python train.py --n_layer=11 --d_model=320 --n_experts=16 --experts_per_token=3 --d_expert=192 --d_shared_expert=0 --activation="swiglu" --moe_layers=[0, 1, 2, 3, 4, 5, 6, 7, 8, 9, 10] --router_score="softmax" --normalize_top_k=true --routed_scale=1.73 --balance_loss=0.0078 --balance_bias=false --router_noise=0.3 --init_std_router=0.02 --lr_router=0.00103 --vocab_size=4096 --norm="rmsnorm" --norm_eps=1e-05 --tie_embeddings=false --optimizer="soap_variant" --lr=0.00201 --beta1=0.95 --beta2=0.99 --grad_clip=1.0 --batch_tokens=[32768, 65536, 98304] --seq_len=512 --train_tokens=594500000 --steps=9538 --dataset="wikipedia_en"
Below are experts of layer 5 (counted from 0) of a mixture-of-experts language model. Rows are named router (the router's row for the expert), gate (a neuron's input weights, with its number), up (a neuron's input weights, with its number), down (a neuron's output weights, with its number) and show model dimensions 0-63. Each number is 128 + 24 x the weight over its row's rms, rounded and kept within 0 to 255. Numbers have three digits each.
Before each expert's rows: a language model's description of what the expert responds to. This comes from a sample of Wikipedia text that the model never trained on.

# expert 11
What it handles: Table pipes and row-ending line breaks in sports or filmography tables, year pieces such as 20 and 19, closing parentheses, and month names.
router:097128145118103107109133156115103100090151101109094144114073151113109154143107114161142192124106155153092106138115129118136166102141146125106122142161103123143085140170118141122178114122138126
gate0:140077130097124119127141096099145160130140087140154126164096143108137112154112104117151146165123126146142157171103107124102163096136149139151115092174080132120155147129124175162123099083111119
up0:136093152106113142134166130168139113123108161116081135116163169121117165103092106143122129100107136071142118109102128128118120130119082111146123169117158155125100106147122140115127118126137156
down0:113109139085129117171141144163137120107125159162146102091155119139127136121165143104136072120093088164150123128156144128092121100142097139134130176143108158147151123097110150127167079134114105
gate1:145150120118124150097140182134151172103149130126127126132121155106149127149127104118118145147114134141102081149133149109134136151137124128151113181123110099140163068138134088112127116145157100
up1:157141152148168144148133099115099092128131104104117124109145066126161115115129145175105101144135130109147154119117095151135150158079125103146123101156130194122081143120153133144108124135081136
down1:106107133109163119092138150106123115103140133122107123115168118129139163143153076151106154144145106090118087106167116148113160069138140105148137150132111125116071117120144096178054156089115149
gate2:154136142151161112115106070179109167136159123147168105127127124169099109162108137082126146137164136180123142114145151103087125137107131159122114127121103154135140101106143146147111126138167130
up2:092124151116119084123118195102055094085112131105102128158139144100152126098104134159157090135093135090147118114142077139157107140135125110147145117145151161127140154132109132084136135118082151
down2:164157138131167106126122146117139160154107125155115129119133082124151107169134106170135133121118118131160104109129095143137098141165095129132116105128162128110129159099152129148127145142090128
gate3:163124160117125115156112162118169112134144165129119157108120137143105128121088134160133143137108154160139165137104122132102140113137096166116119172111113170170150133159120117091147134128141115
up3:120169132082088132164139113127153117103184126087103141137145090188084111091103124154124119105102159113109135126113087111110134120100093178112113122118144146131122141174150136148152110123176090
down3:138131122126131162136173137117126141146146128125122140116091149161141093167134167165110133149136163140131132103149138119137125139120148136114102133153183122087132125105080129160089066122116128
gate4:159129135113116139130138082111124116176114143088127124126078164104143136125104143145095119154170125118154098133090109163162122149132126147130138105131122105141126115124161142119149141116128151
up4:114128134123133085136097116127136119118113073116099158137094116118148106113146083119120162161113088134079138116156141099089145130163146124152136133142119130143149159113110115127152156139113156
down4:165140158143162148108141090133133108152150085108142146093156142134146109125114160094136125156146140103107149121144172111155141147103089151166101129081140132105134097126116103140114113152100162
gate5:094127137124125154144141130082118086146131157127111125132112100085142125103097099132099145131091103125079165149081139172166112103129147143114113114154152112114141101149121151092125158092116144
up5:122111162137131171118123158096157096122113160142124125089114106108102127124072118150100158131105114109119162128136115145132145120142111165118103116128135088121118107105129112126118135086101123
down5:144122120118127154123121133165120121160129107138132143097142139107109152108128143114096178109087158126153111132144111166113149181117103152142094105132133095132113128051096161118130091120112129
gate6:106101153144147152103135133138125134114101089129113191108081159090067131141157104116116124124132133139095123132100075117146148123137095121130181097107091057150163147106132180140144141154134127
up6:112162108109112127102128122159144125127162169160158107091152106151121147170084142121145134116124112179137179126134135146106105128159156090126132136147183154094121147132117075132152154118152107
down6:082156157152107131134139141143130135120111097146097113128143134128091154099146138119167155131098061111139176126130139121131110159125141149097133112130109131122124140174121101154090116135147115
gate7:138146145152112100118131144113132180133165142137157125121128151151121108120137123106123101126167147119117164165159096079126104151150105131116137097141134095127128116129097095121122087101081166
up7:127137139135101112125135118118101146126093129148139108136146134137119134193134104123141155091152167133142161140140111092153137108123148099152159120128121105129106087129126138160158123103138177
down7:094140152179106097098133152137138140144154152109131121105148138170158116087150122128139131119143134156115102157118103141095096139172127067107115107091129120113146139143141116088111157131157133
gate8:133114179179152146134105101148121066099119078090147135158141126092108119171133106143122100164161130110171137161094182086141139125127131144113131161138150149110074119162140119103146097130082161
up8:092140083091085117133143139091112168168142177136157123128202123115149118101106094125145162122100145147145126137081132162158133142131121153139132116092113155144170125127115153133143116139128112
down8:091120155095142119128132056121105151125104098141111078091103105096168148105152135116125121178095145111108090113160129121167136161105107156105116101108076126131123163088135110155112161125172128
gate9:129123129157109155118118114128138128152116126065133125109134141152141181116079141112135106096096119167169149118074139145148146114127095165108111120126106127127142119149119129103078136096176093
up9:155088109078103133152147179119136117070155171158133098135138149104140082176190122119107138148148138130099109136158113112128141121138163133111147101143112106140110162100102135133143098172111151
down9:122150119126113142147090081151147116154097116129142130127087097105124116135133072164127144110119147158127150147147106138111152150163136127089090112126107124110144143134091133154159099138092079
gate10:129128144171116128086163149169127120139105127168088120177153199123136153116145108125157160111166133157134100114122116111143104135119120126141121077117119068129168133120097122098121131126133138
up10:131159167171153122124124107105141151136115112114081113102086110103115082174100086096153089120130165098161158138143165122085091133101093139113130123111121080105115123113144135102146132140112123
down10:133101071083156132136081086133127117125117128149163142132114139099092121109128171132164124140171101154118158105130094108134092107133123109141075117156105140169117124141131169142150087138106138
gate11:149099121143137138148131105130133101109096116130125095109108146146155146174125153117162097145162124183138078164126140097096122143153094122124155129116119123162110144094103204146119153123157117
up11:121135116118100121134118165087099165115143146142125143133123143109133108152121150116167127139069133132131127098147163184123126162120130155150115141133108143127136111134141117148159133118123152
down11:109100137101113144149149090159116142079135089200140119165153111109179130117119136085107105147111139125122155146145117157083151133126140133145155128152091108143117084142110189097128130158164144
gate12:114132157118108116097145129166095134138126108145139169132124102126107154104119135128105134133150124129094147106138134070136162134091143113127118114114140143118127128097133149117102097175091150
up12:132112125131101127161106150143105102110117127154122134130120179151148097094146138133123134101122135134172136141118131122153153129143104149139080156119108107127141152138111054125086145078136139
down12:163136131124115089119143147127104098128148127100138122144153151156120111121141109147140175100131125144086145167134147141095112166146069129117130159128087097138131128134109098101141115083136091
gate13:168151158115108135100121158106141095162120143162094092112155145117126152125112151168117151124103151125118155123116074115150167150123166128112147136130154133123087138119146156121108074162175134
up13:102101170113087090140206098138116136084101142130102165124102161156134113132109127120141130156148114123162135106136174149146113102114080126152119090120123115114164147152118112180155125103155104
down13:119147166093110106092106102132126113163122107133123131122127166166109131107141097138170178159173054157139133139088122160139110113132161120096110127134105092146104127154098153143150122097117141
gate14:155122100153134132116147170187156130114148109102098099132091126141135141136138091157133129137145174129105126134175117060140176102099151156126111160110129123163125110132134147109132128114126123
up14:140134094157114101107140158158133138118150085135110124135112142124152115129102087126135146149130171133056120153177080078139144130120150146138125160108118116143120098126106159115137151105107113
down14:122120137134075107098113126154135136134116124145096143140110122139116086111127137095121116141132088114102134133139141094171156134159114147142108131105127141140179106106140136109145109142100168
gate15:086103100130114140108129114127097085157133124137104160152104176095114099139084145116133115164136178124095092131129117114105102121152123099125117118125106143164105117177098131104147133083185114
up15:119159116132128159133122100133127087161101087115122149163115138099148128131102146164108148103154152141099124145087144083116102147137153107208139153107116148126088115125100105131125164061126119
down15:121137145134142163109143136145149112127117127125099136111098126130096139105130117142111147131108200163146136102107118133127126121108087099127125152145105133107105073178090130140100154132166126
gate16:115129154138126128116091091100104104156134113141157122111096139177114162126119142149147158136124153107104109117080133149132148131121128135108123115098169109102082095143093121159115137097157133
up16:131133090130138139106160133176157153113098158147137104141144105117144127156154141145097141117123108089108156146100166094124152131156130112137142139160118135157178130126136113077128137124162081
down16:141138132113101110103073114152113080166095111126160135073115108099079140100110142148116123112117115113123114141120136139101113141133099151101124139141118139127137125116145137112154124152132116
gate17:109097153141105136129102120129052134125164095143111101133170131119111145148076126144192101129143115127119144141067100148158163131136132117115097103141099124115120136154130114119152129148072122
up17:099090144136096154143123139157065128121156111131127124106169125132096162164113119162167116151107129135123131168097103155155176114120135124119113119144116125081135130152088142121152136130075115
down17:150137105112141120127121136120148135116155128082115162119148128110136106152095124074109127109117140136136090130098127157170133118148134181134152137119101150118132115122112115148128136121129144
gate18:123132199078090098126095148120137165091094131117113102095133111139097123103127130146139226144113116136140139125142133129168146122119170154125120149151121123141141094152125122113161132127158085
up18:123120074151167132153153155099137127088126163132124173150137126110162163159112145129109097134123146146138106083150138112118110152132100159130137154121107125123122130108165146173110135173085172
down18:168122126183155129116160133197160119138106133083141114127098119115122113124100116110124124143089104153094163180127142140130114108168115131107166144121146147131160141080160125135106135131156152
gate19:135091148134158119109134155155116111153081119116128123090087101107082125096138123158120163143125141153110124119067092109169119117099144139174174174104106112183161148123136156114150093188146139
up19:122096134106128130101141167159151127134094093144172159090089130121093116152129167137158178138143102140131136136118123140172116135075111124145135077131120117156115157091144109142139100169154107
down19:125125113119161109110121125139144167159152117128155142147088147153131070176115147108147098149181114118121128115087123133119109118129114129111108119109116139161165066156122139125120155136080109
gate20:140136138136144151143126095147138117127141123120118136097110164101149144171143124126135187154107170122106121127097107124163137133098114159069165165094073169158132171147120137129122188139105117
up20:125153108135125162128130097164105127113127145128129155110139161081146092136128113101116151129135185115108137156095093111157130178123117173076163157131093171161076159178097104124129152137121121
down20:155122146132146144138151120120154161128109110124108131159107130138124103136135128148136117097128153096105157161122111104138127159132159118131095111151138131118073138129167149101114175148120117
gate21:115125139089142102148105150152144118093082139177106107176108123119102093147124092144117165113135097140146049208116095138131138134116140126131128154113136155118140179105111117117153131131154095
up21:141160115141108142139161097107098142141128135080171138066164143124148161108152143158159130161120141074121176049144132123132120143134136128105123110141124094110127090144134119125099125158107134
down21:087144139141168139131133140142157149114112139099100142128102123110123155091141146127141146156142131097108115132119081150121103154125148104125103127150147089109104135142132132142110142159088120

# expert 15
What it handles: Prepositions of, in, on, at, from and by before places, dates or organisations, and place-name parts such as New and United.
router:135133134106096145147113128105094122139152069140170133135154114090140160101123134123113144134130090132137114107115122149139156178143141191121152118115125096117146104142075126134099138107114170
gate0:075080173129106129111101143133087110128161152121089107138126094159121139076157123121145131106161130131120153114146152080137107155132131141103120116083117152132152144140141118127161092172109077
up0:138123082122099166122115100125146122166119104146120135133114132149116112127154098115073132167119135111146121116162136166108117150115084135148097163120127157124070119145143110127095145145124155
down0:133140151073189127174114121107120133135146104120126122115088074156166141105130101087120117107097137127117115138121146134136130164091118150103107127084134103121141158107134167114127079103160161
gate1:137142136122161111118115149147107105120157078149148100122085127098136171088171122101192145162121148125112107146177103114141131143143144119105181124150147137093100151155129114109108129136131101
up1:146115080142119113146156126135140139146095132084162143127138129166154099128124092165080067137113072164169118114127169114108145133114143113114115143109117151185115106120150138153160121126127124
down1:118131133111110165136099121097084123097146178139139159131138170104125132156144109153134106114147133141076183152147103114175101096112134134110154132088126154102135137101113150100130169147114116
gate2:168161136126176122108163112105081092158140131101146142132080109107125119088163158159110167090100101138178107125149116107115143104137140153131165149124147135138141090138108119122122143123144135
up2:113140102098128139129138144146120138112154086131122171115138130144152126166118097070104109099145161149104145127121164138134132120102110132137133131166135148144120163122146115156136090150119083
down2:134116134140140130151102109159133133115096157137114094133138118133130124148127143126120094109132100128103124118105113152111091143110123160154154130089120119124110102132069127085135111123133142
gate3:142127123123150138127100135121128069162150159117085128132192114086146154123100113144077128128052101172112151117112107108118111103104123135048138134143103103129132145129142118112151113140144156
up3:066149094140167170163146106117134156154110149122057132148140117136139098130134113152137113129118141122180143100148167161125117127108164122109122104146156090078147134111122127157150150125126122
down3:136124078126124119110123133129099117097090147125143160156134144163139147165080144130114171130136118154155129132145114149116148190128111100146139108073135090120108154084127106129150096123137109
gate4:128137157135091170108154101107122139141106124138111100125082141128108156165110131172107154130160120147116113122099155124114129111140155093117132110161097131116123160121175140120137079120139124
up4:125129130088162116136151151160138154145159118142117144125114185141083162139112161150126177144138175133136114124142150107136142121140114166128172136131117145119135097102129132101155116087155066
down4:096120130131112140167115107112118132115065115089148116141103147107113149095129143124098120119157113143121099129153127137145154147092120082087114140137114139103123101128139172124180147128132126
gate5:143141137123163125131171183157119139135123151129121153071155128090109144105121143119093193161163145161125107129120099143126159145110144141113108178109145146130120117149090109104154123145147105
up5:144095151146124145140117093130136109120134109133146087154091124150140113100182098151175107061152104118120131125111164095131118127126102127128139128107136102132132137126175158141125159105122135
down5:104152137128167134138112131153147138142155136134112101165145132099159117184121093139140143124147115111130144094115128170100134088128089118169142143112136135092133133105121124130138164124120125
gate6:136149113115136123135130096175169114115139136105163120096145105125119096134138141121120082158133139138144119086123107133104136122136088104156145092137059103099158125145079105165151138168153139
up6:118108169114107115150151132106165140196122135163097097123142125108124193098134145128122119128094114087174140110096128128153133141127103150118122128125120092102107126136147104139144142132104103
down6:092137154153120095137138113161122170116146132105114148150147165158139164124129093130114183093127099118159113122112168143146124116162115091141146151141112141160117123087104119098146100135126153
gate7:123108107155136122140135167142168125141123147164131150139112070122145167129192128128146125106103097094140100135126108131112126119120148122141081105151168151154129099127145117119159141119154113
up7:159126158136103097114140157104099141117143134102099138104143123093141149102128185113101135142094128148159166111111132112154127123177095129104106153129140130132117158135143160160109113143116122
down7:138117139109151144090133194124131105120130111138144150126169142135131111107126129078130122130148141080130123152125118141119181118099098105122120116116123128163148116127118070114130123104119121
gate8:082138129142129149143142143103127144139104077094097138133094156088093149106140127081126141067142175096114142108097103100129139105169082172101076140141105074113122139136129162171166098122151161
up8:098115121110110137100110117121156128122118155089127130120104120161160076195114090134119072148139117139181150112117159146150127120142123166164148113099151164126161161103152125106154131148110151
down8:116124161147128116125132152085117102152081140096112132134129147126146120106130097133090110128086139095134134107140144122115085112146092108145113103100089114113156135126113120091152093122089154
gate9:141131084154157142095113148115142157127149123106147124099108134129159097136137113124146121127149095137140090136109150086111131109154115150160143145135145130127142117127125068111114135116147134
up9:129113129162129139149120169101134107156141138145143126111176147144141128121120127154086121111128182120158161165083132138163144132155109132148157139119115137152134092173139090135125087125149143
down9:157074127122141167138130155133145142137140073097088157094125161111121151136118081143156122120135094103122111146117110186124128132147130131122186118108140152126147113120120116113126140154160162
gate10:160140160136185081104117092144103126121095163147144090123133137126099112116138148161105109088137096126103153176076104123163114138125152130144128148123115132110134079145138167138124136105152134
up10:162098188120158121095104125141138116116108136145087118104125144129115093114125089149103074074136139103081124173136111155136097107146116113121137131162128134129152098141149145134108134160101109
down10:108159137117106102174072131104108134139187116137134162121156084142163116121152123121150109113154135109162115145116083116111134142115129113138119123163152124133118130136132129150163135148138115
gate11:153143122115135085093128105164151115145105164104119193072144113146154164124125157123124157092103174119101163163159152133100161139126091125116164111101170090122162165118105094095140157193169156
up11:114137110122166168168104163129135198089130093163153112133095137130115122134130112135164119152149138178142118113094109112146124163148120082124120108128109165105110104096137118177133112159088109
down11:196125166124091148138110093142155161123132168098142169170140103117077182130114162130093144089147116116123160113113137120145132145147103172083097135135113124115102103118077116086165137121136095
gate12:128132132163161149171114129126141125105126079121122151144118164100091147169151101067104081099118140120137141141100147111091128118154197077093141144137200134126137103163170118125080117119143101
up12:106127149112104135106197152136135131139122140168159096112117115162142076125099157203139147145129177115126104124167093144130114110146083137132136115123056135109136176138124133103169138118138155
down12:137116158113126127119125131144117105113108127095110112113143153153106139137168103071147120106129121095131134162140114184104192121120136133136136158137082133132123130145147172158111090139108174
gate13:141122153191117164134132099154117153117158127110096093116142117112146096176109138133115143087151129090137118135108149092120096145128124119101139112104120104103133098092145131134154115159129144
up13:111131112080138115096136163140115124120166123142148168151111116094109146154151058126115134144114127147116114127154149114148172111135134125096118103170155121091114133135132109139136114077166076
down13:107161118139171104098130130127106140137122119150107157090136163118117126112180166124106155138108140094113127147145117102093148135136143075137134116162094158147116114121135109125099148136101139
gate14:176073131121140127154124163166145141113133131142148138108099111137117141140095159151146105153109092132142149123122101125137147144095106108120135135149154131129170153122156137107143150144141149
up14:097127122128153143130145129104111121106097118154147116169140138128138141136107086116084118117100130114101100117101124114148109130142076162139056161125145114115136131138133140148124127118111157
down14:146154165123089124096144144105133136121136166109150102136110112130126159129143086149137187157126118106124129129162111172148178054141098157142092116082167152144150100146153111108138112163130126
gate15:143164106139064156135089115070085093149155116159166147138158146102128127118170127146133151147141147118099150122124149113133131141134097166097137138079129111107097111117140070166152118124107120
up15:110118111129157124096097124107106089167131105158115127090173147135147107091170123131110117155153141116163107156126114145157105103119124173110151155122096151117094103144148146142112169090111148
down15:144157106140095097123100151131092114103116145121118141163117129154107118153155126162094126129085112143106118126165148095124139141132139111120136113114134105153114122097130120106136165080139153
gate16:168104139156123158106128140111088096126061104120118119120091160127099101155110084172155159124126098083145124137137154123102139129088140127112135098108135111123100125118118095125134149096115145
up16:106090129119108134132079068116133139132112081127160115141124130137095113140102106176164130176156155168130140093144124151157089143076124070120078142093150125165149162126100090112051159112141084
down16:131157077150182159136180170156108145085096129145128127096143124129203164149145166113079117122161159076119136145148134072131153135107126123142106119088144136080129173157115156131131128177143128
gate17:138119101142057124131151102114112094100171131136121084142156165115140105135165138147092127099113110141149108159095132131092145107108109113130141093096113145141071143161158158096135124131160138
up17:128161123134181123152088146160162091128132139112165107153134095096107182123144106121148131149119120112106125109128153134084121134145125096148115108146137109126113132110128104160139158111149130
down17:110114109104142121110122150105131153106126088143108125131119153127138152119108118145147128125146157088115129172143165071080110135113117140118151126107120138115133154149121119149072154122120101
gate18:126077043131092094157145151150129142096135152180107148130130151168093113131149126129116101112153141122109136132114181152141147113164107084139077123103138124120101081135126105125156118164168124
up18:128170213138145133093103099101105121152140113092170122146156137115128102145104158123148132154098140143131123128110147135147144127120123136070145138137093144143131147138150139192141151150103141
down18:095160126136135119140116142111136135110136147176093109105133103132155160127121118103147165146186111104111122113149122099151072153105117158130138110129150126138132140139083126117139159108133137
gate19:117159113135119125131117096151162153148113116152102126115134145159105134124151093083106142149107083137145165124110116154149159141146117085163118119169151145170161097101141088084131138166123155
up19:151167153161092113165157109158116090104140117134152096152150108107128161051138109139150157134126112122103135186115130151164157088101119143105169145168127095126104087123121129121128099137160144
down19:126136153151105150146133170105109146109196168137130101149129067122077139114149087124144150136092150114172093161107105136108125116104111140089065113134148137134149122134098145091139134123160196
gate20:128155145174111182112154134131113159111088176144144126134149109158115070119154117114151140112131126130098129118114134142128073165114181160139111139173132136128102156081101168159116128118137118
up20:138099139125087116072157137162127119136108180098143170101095119138153114125085144142155130100137134114111141084126141125109138093093107097120106116104098158088123136140120120114106130126138144
down20:135133100086114118096136117150114091139111104128124122088129105118110106134148125125129162192113077120118135122114134156120113090140159120109119144132149140064092167092097136144106120121099113
gate21:152112121161188139132106140147126094114072141081140148159147138121099119130126123093123113140124115103077159104146150118164137117113101096170136125108110114143129185128109092072156159181080167
up21:162129156164105147136150138128120147096096125065138147136149106106138128111091121118105111183138144156114133129141125104137131098137115121173153151110104096168145126137113077112139134147095212
down21:166111136129141149138136144086147131161093121116127173147115092136115131129083119091127126171117128153093112158168145100149130110120123121101132143106162129115127197121107101155123096149116157

# expert 3
What it handles: Articles a, an, the, A, and hyphens inside compounds or after prefixes (re-appointed, sine-only), plus capitalised name starts in lists.
router:126142126128138180121123118157131139102132126125098128116122095161140144163122149156099103155130138150093136139125138127135140137129137162155120155127146103165118126105121110125135165088115088
gate0:134142157143143129128117158090126126168147128137149099142136114059149139176159136128138168156122150174099135084130121091164119121127148161148148084106142118108147137122149151129189114137090125
up0:133100130114083082121178091158131166119098133141062138104070111164103149090142150125104135132128113151194106187153128165133141114117076114095153137137097115142116159164126129115133118131101118
down0:111137116188101108135092112111125100148132155140184140113104120155154124094134120131087150103100127134138137150112113119115112140110156127112146156125135114140141103135158101166134108151159146
gate1:140157121111156130164121114167133137158109114140076072133145125132148122122101151162114157092118100150128132078067117176153105098129128115151135131148133121135161154107119163124131165129106115
up1:109048104100098101094097105135120115131121156150133144168102136127132106144160109102117134165148120054148106139186128105092151111119203161075165153119102142147096120130123125147114123106126135
down1:079127161118126123117140116163167077135124115157130110104116124143117115140146119087123116146134112132144112115113134169165114147068134111138087150146161108148159148145123094164078112117144143
gate2:139146140119134111148134121142118115116097130149088129120121138126139122154087142159171162132123129181112104117131175115102136088140134135146142158152111116150115109133122076160115069107169141
up2:150128147136156150100133141122127132121107108095114112147154091165112139120117188128072099110097139143119126153108143064089143097152090096163142143112138099148134123110074146107173072118147140
down2:123132122115125130107106134124104097151128122106142149122119139113108143100157108112173078125131110136112115132174138145122148115134152144141117144171111130121102088131159120095125114151106151
gate3:115129120133142143109151111084117146151142129170128108143130097121110098129107113124091139119150145136151137140132147125188155138126139135124123160087137091181160103140122139161155111123127101
up3:085122110107178153104173115138138144143116178122107129165111132126159105116138150114084140124132124109099170134127138156140130102141122119123110124086103089130134126087121130163135102147168140
down3:088131124143106133145104105118126125145098118099129151142084125116082094128125140140116167094126145135138148111137134138117108108096112164094144092149120146118131123115139180114109121179077149
gate4:128120147114159153086140093103153114126121148163156075177126161141164137138072137163114121140161148150118104131142113109114109110113128110133163112091108122130112118067096137155127179115119141
up4:102103114168121123165134174134107143106155146139144192074126119101097118104136156103120130102090114091153147134112123137085123153136157097144112087149156194126138142093149116113139110133158125
down4:110137117115153129144077112140130120114150127146138162120163152080126108094126113181150156130119119099150121176120161139122099155124134166088121147103144147115090099091093128117134144064105112
gate5:109165105119129156125159164135133183139139118111136088150164124208148161155153132134145167150161140126105140076116118104159112100119111158119102180137121090143105125110167130145103166109162125
up5:119125092112155147118080108136165156161125148143093095132147152148146150112177116166176125107143132123125158148103119121138142095098100138132166157146112079103108096136155143152131153108162083
down5:131140109112127130086176089152135125135114106139109135148141131113176143168111105152136152143108187157150179101104103110118170126141138126104156163182131120131161154126115130115120111141135115
gate6:136083158105158140178132127160154131142129162113112158105088145091141152150149151140156126174101115134160121128112103115080162116115091129138155120114148109127142125167128144138147136144105119
up6:149091127165130139134145093140123182123132124156102146108092102146137125122152115079145118172155120134096156157126119109100188153090129124128125158156083152080117148128141157132142098130079114
down6:154135120116113117171124127132115149097107128131116174113101152117168102160110098106137099107141071137118164107123119142145140185137137152131119135118107140131119168107173157116150147103128141
gate7:132165098126112147171099169138171098100119169086139150148120094116135138144157149131195089118168132151164120104125149148132151123157139153094139096102118108144132109111128117139144073163119165
up7:117127118105118128166109148147138106068103124159143155080087103100151149097130116117113090109123122153163151175153145148120140101129119123121092104109122091091143157119149152137128131096152152
down7:134099117138106120123189145120155213093127197107152138159132127145152125133112150142109152165138136128105140153106129134138112135158162125151108147120183074102152109098117118137159142143133110
gate8:113077129149087119115106156148123136108136103097126115150160141121083111138132146168111156140115117157141151144127107151138078122120112124118143150138150121122133106058117137157181100093117085
up8:099123169133131140127118119100114109121091132144159155141156135087138081116138174101177122123146126142094143171084075118157093120116094143164102097173149145136134155093121128175125104111151096
down8:131165145101127099111109122137132159125134145149159166148095128109097187157093141124126135068099127131118136167104110125134100117119151186131180154135106090114128081124136100167146105146116148
gate9:135104114143147111148164161180095130134131135120146154118112093127131143112132107116126165151120139173142156121104157096118097136155182159124136153117134132144127119091132183136134119112127160
up9:153114154147108124135144109118100109104137153142113157107119106132146118110143116117124127120104159129149143142138145147140082154049110105127127125118110154112130110114133126131185136127139094
down9:168170106122119112124104149127119180119128111127149110118115150113082132142147163099120101134088144122131135118122100122110145133083136103145149121120112139113139114114154117111122103114118094
gate10:089100119110084098174113154160126178144130140103090145127066142141092106137132137120124124148140119157077109142120131120143093125118143116129113155130105144101112141150063095125148121155122124
up10:130163123154169110125151101107147102137165149154159121108154142116135151124120143133136122108126179156218115118103132142135164133130120151106137149104155173114105152171177105147136084116110096
down10:166129126096119104124134152148099080130130136111140132120159121135130096200129132084137107120146138114080190089160122108112114092137105100141158096124117168171164135176094138155137136064155140
gate11:075122121121112107113135168128096136118124102169138125145103167102108092132100168138121099103091101130130135150114121141131179164130110113111117117152160110125097140133094148106158151122119105
up11:155165083143169111194137159069136115127166115149110130155151156123117130122168098129137179133156172123113086149105156097174131145113113113163109164120104104165116113131190154109107147147120100
down11:120124133076115100124138146160124115138171165129141085159139117111136175105129126141086137140136098174090131131130137093112110121127096088151134162146149136139145118083111140124149128089153108
gate12:120131160119111120114082104086163137110083119116130110156091071157131120129170124150151170113105117141113136128160147126127117101131112122104161102146180124129146132128142104149144124141156171
up12:123093144158124112151137096111123125109118123153127131109127101103099124184149146126187155101121093148152134180128141129136148149121103158127084141141114114132171122123125105144148136119094146
down12:105150103111142091133143143137085181114136151128145174136159064150119079097108133090138094124099154142115136149094111126099140158106142168129117091143098079132116176160106107082111109170091178
gate13:125192125139108139127132161163124119138104168116154119096137074127149135136133135090162134125142143104130141155156134120124144086126141107128106126145136150100106143166195111116113158131158113
up13:161176127116105124181112143144099114119125167148118132138180101127122135165166163130164120154166103105097121161114132128109160090157174125110106138125140093149125151134158087132125124116122107
down13:155117140197128100169123130129139142107091155122136124139169091123127107138116126138144156154114140113141127095132112145131093162139135123118109163134153096145133075144116121128141169129179201
gate14:166147111128128129090151137168157163112140149123110127118148208137156128100141168140159161127160141145166137142170132163144163155148135131134124115111106131136104125137102155159157146164156098
up14:159190114103128155127151167173135131126140111117098092112131171127165104097142155151122142124179119126104149154133120144134137162147121138137111101114120116149140136131131140108190172157129115
down14:128117100119125157129121109109137140137106120133126123092085082103081142135083155153145105138107163141087127110081132165098160112093121194109166158130138128124105134161128141130160123137127107
gate15:135106156134169114125110159115102138109156158139116113138093117148103153144134094141108140154123159129119130158123133153128129126114139159082147104105142127167128140094099128057133111098144149
up15:136127142119138121125137159107144118124134171129137126100090141133130112127092096136121127149122170179135131145118130182102150121067127132056108134134116135118165146145133091115090113131132147
down15:089117103131116108138141147133116142119105109125126099127102174163161137127127099108144131090132150158118100140093123141105112158107153123139099098109118160131137131134116142140114166113085089
gate16:120132137139115112147133137115118158130105136129200136181123098119111168104118150142059145150119124126148128119154188147144130144143153095107143111112130144141132153091111140115108146115094165
up16:123112171152131114184100125134149136129121119131123142110135106124164153107093150128095144114095160121122107117075093140166109095147153081150122163135107128203094151089095118125123135097161123
down16:185135125097122099128144122122135135178117122095118147098117150120098130158106131127126130134162113135075140131131144092182137109114151131171136130138192123121142182126144104138159146104110134
gate17:076091161092080109129163088180134122107165143165170148146120151148104096102133104130137113121128135125148173100155125131059142085116146131093140156132135142106128109107107146139146108109135177
up17:109181131145134150103121182130087099123127133136121092141160121132111122120148131102117115216108135154144125152127160180158173110170152137153074158117110143151140124128173115162113122130090130
down17:146111109100106136118122137151088115129118106132140113124174126121131148116140133090122157143099140091119117094142126156109132101065134148094138140085111124148115136124150119140158136118127131
gate18:180119088107134164149182157117165102139135123088104086131128146123154098146127170134096128107137105170157158152115162166110157133129084110132152161138111134089136109119114085114139146126130116
up18:072103152128106104089088083159102155124096124162122144141118134145107173114140095133114152121131144115137134100115133123161128137091171145123142137149119120165148117120143174153101097099119118
down18:142146170116143110147087132132173145112127137125123151167121138159128200133123101087164134124164090135143123114135065121161143115080170082136103134106153144154126125088124117141114144136116109
gate19:129147117099101148095154159107099072121134135153131133099143123123146116149114119135143123112165122075086128154129132158102107149098107112111158165143130149144144112124157132117115152124106181
up19:173169147132144127124083152115121123100136110149114115114151152152186113167174101157095103140152104085108133134131117148101132136086064113106126129153146159148143116104097132123125146098151140
down19:162126118131108127130125136062116126140128118178141157138136158127108073120148140102135103130089104169097166176122150124107135148100091111138146109151158138112081099063146126096119143085131125
gate20:143114155108118079155134093088159116116115095122153154161129159140127138122130156115150106128087119126130133096115119107129160070140136105132136141155140144139121142097158133177131156101111142
up20:092136110156141115133112172127140112084102158151209110107119105111166129113138149118153158140106137126134124160077101166147095144096155145075121107104128110110122126108096105111111120173147149
down20:099129128137130151140150156127131141095116103118148152093128179134144113155105147120117107116097101109106113131140122084149074154143168154149124133134166110124122160125128134172096117154126136
gate21:119097076155130111124133125099142157142159090121151105130106154099119125101155153080133135123171096154149148157101128106125175133206152123150148087146106170115140118148158156146115126127140140
up21:139085116106127146124150153115115154171132070123115141117092141108114163111131157129160120127108172093160141111127124128146153152180169111098166154117144153132113140140168139123123138112145159
down21:152130060151123125121084119163153112107132165100124137126157137104103145130121135135080093120153135153130138142170130156137101086121135111133129127142133107081138148124148129104131106102128157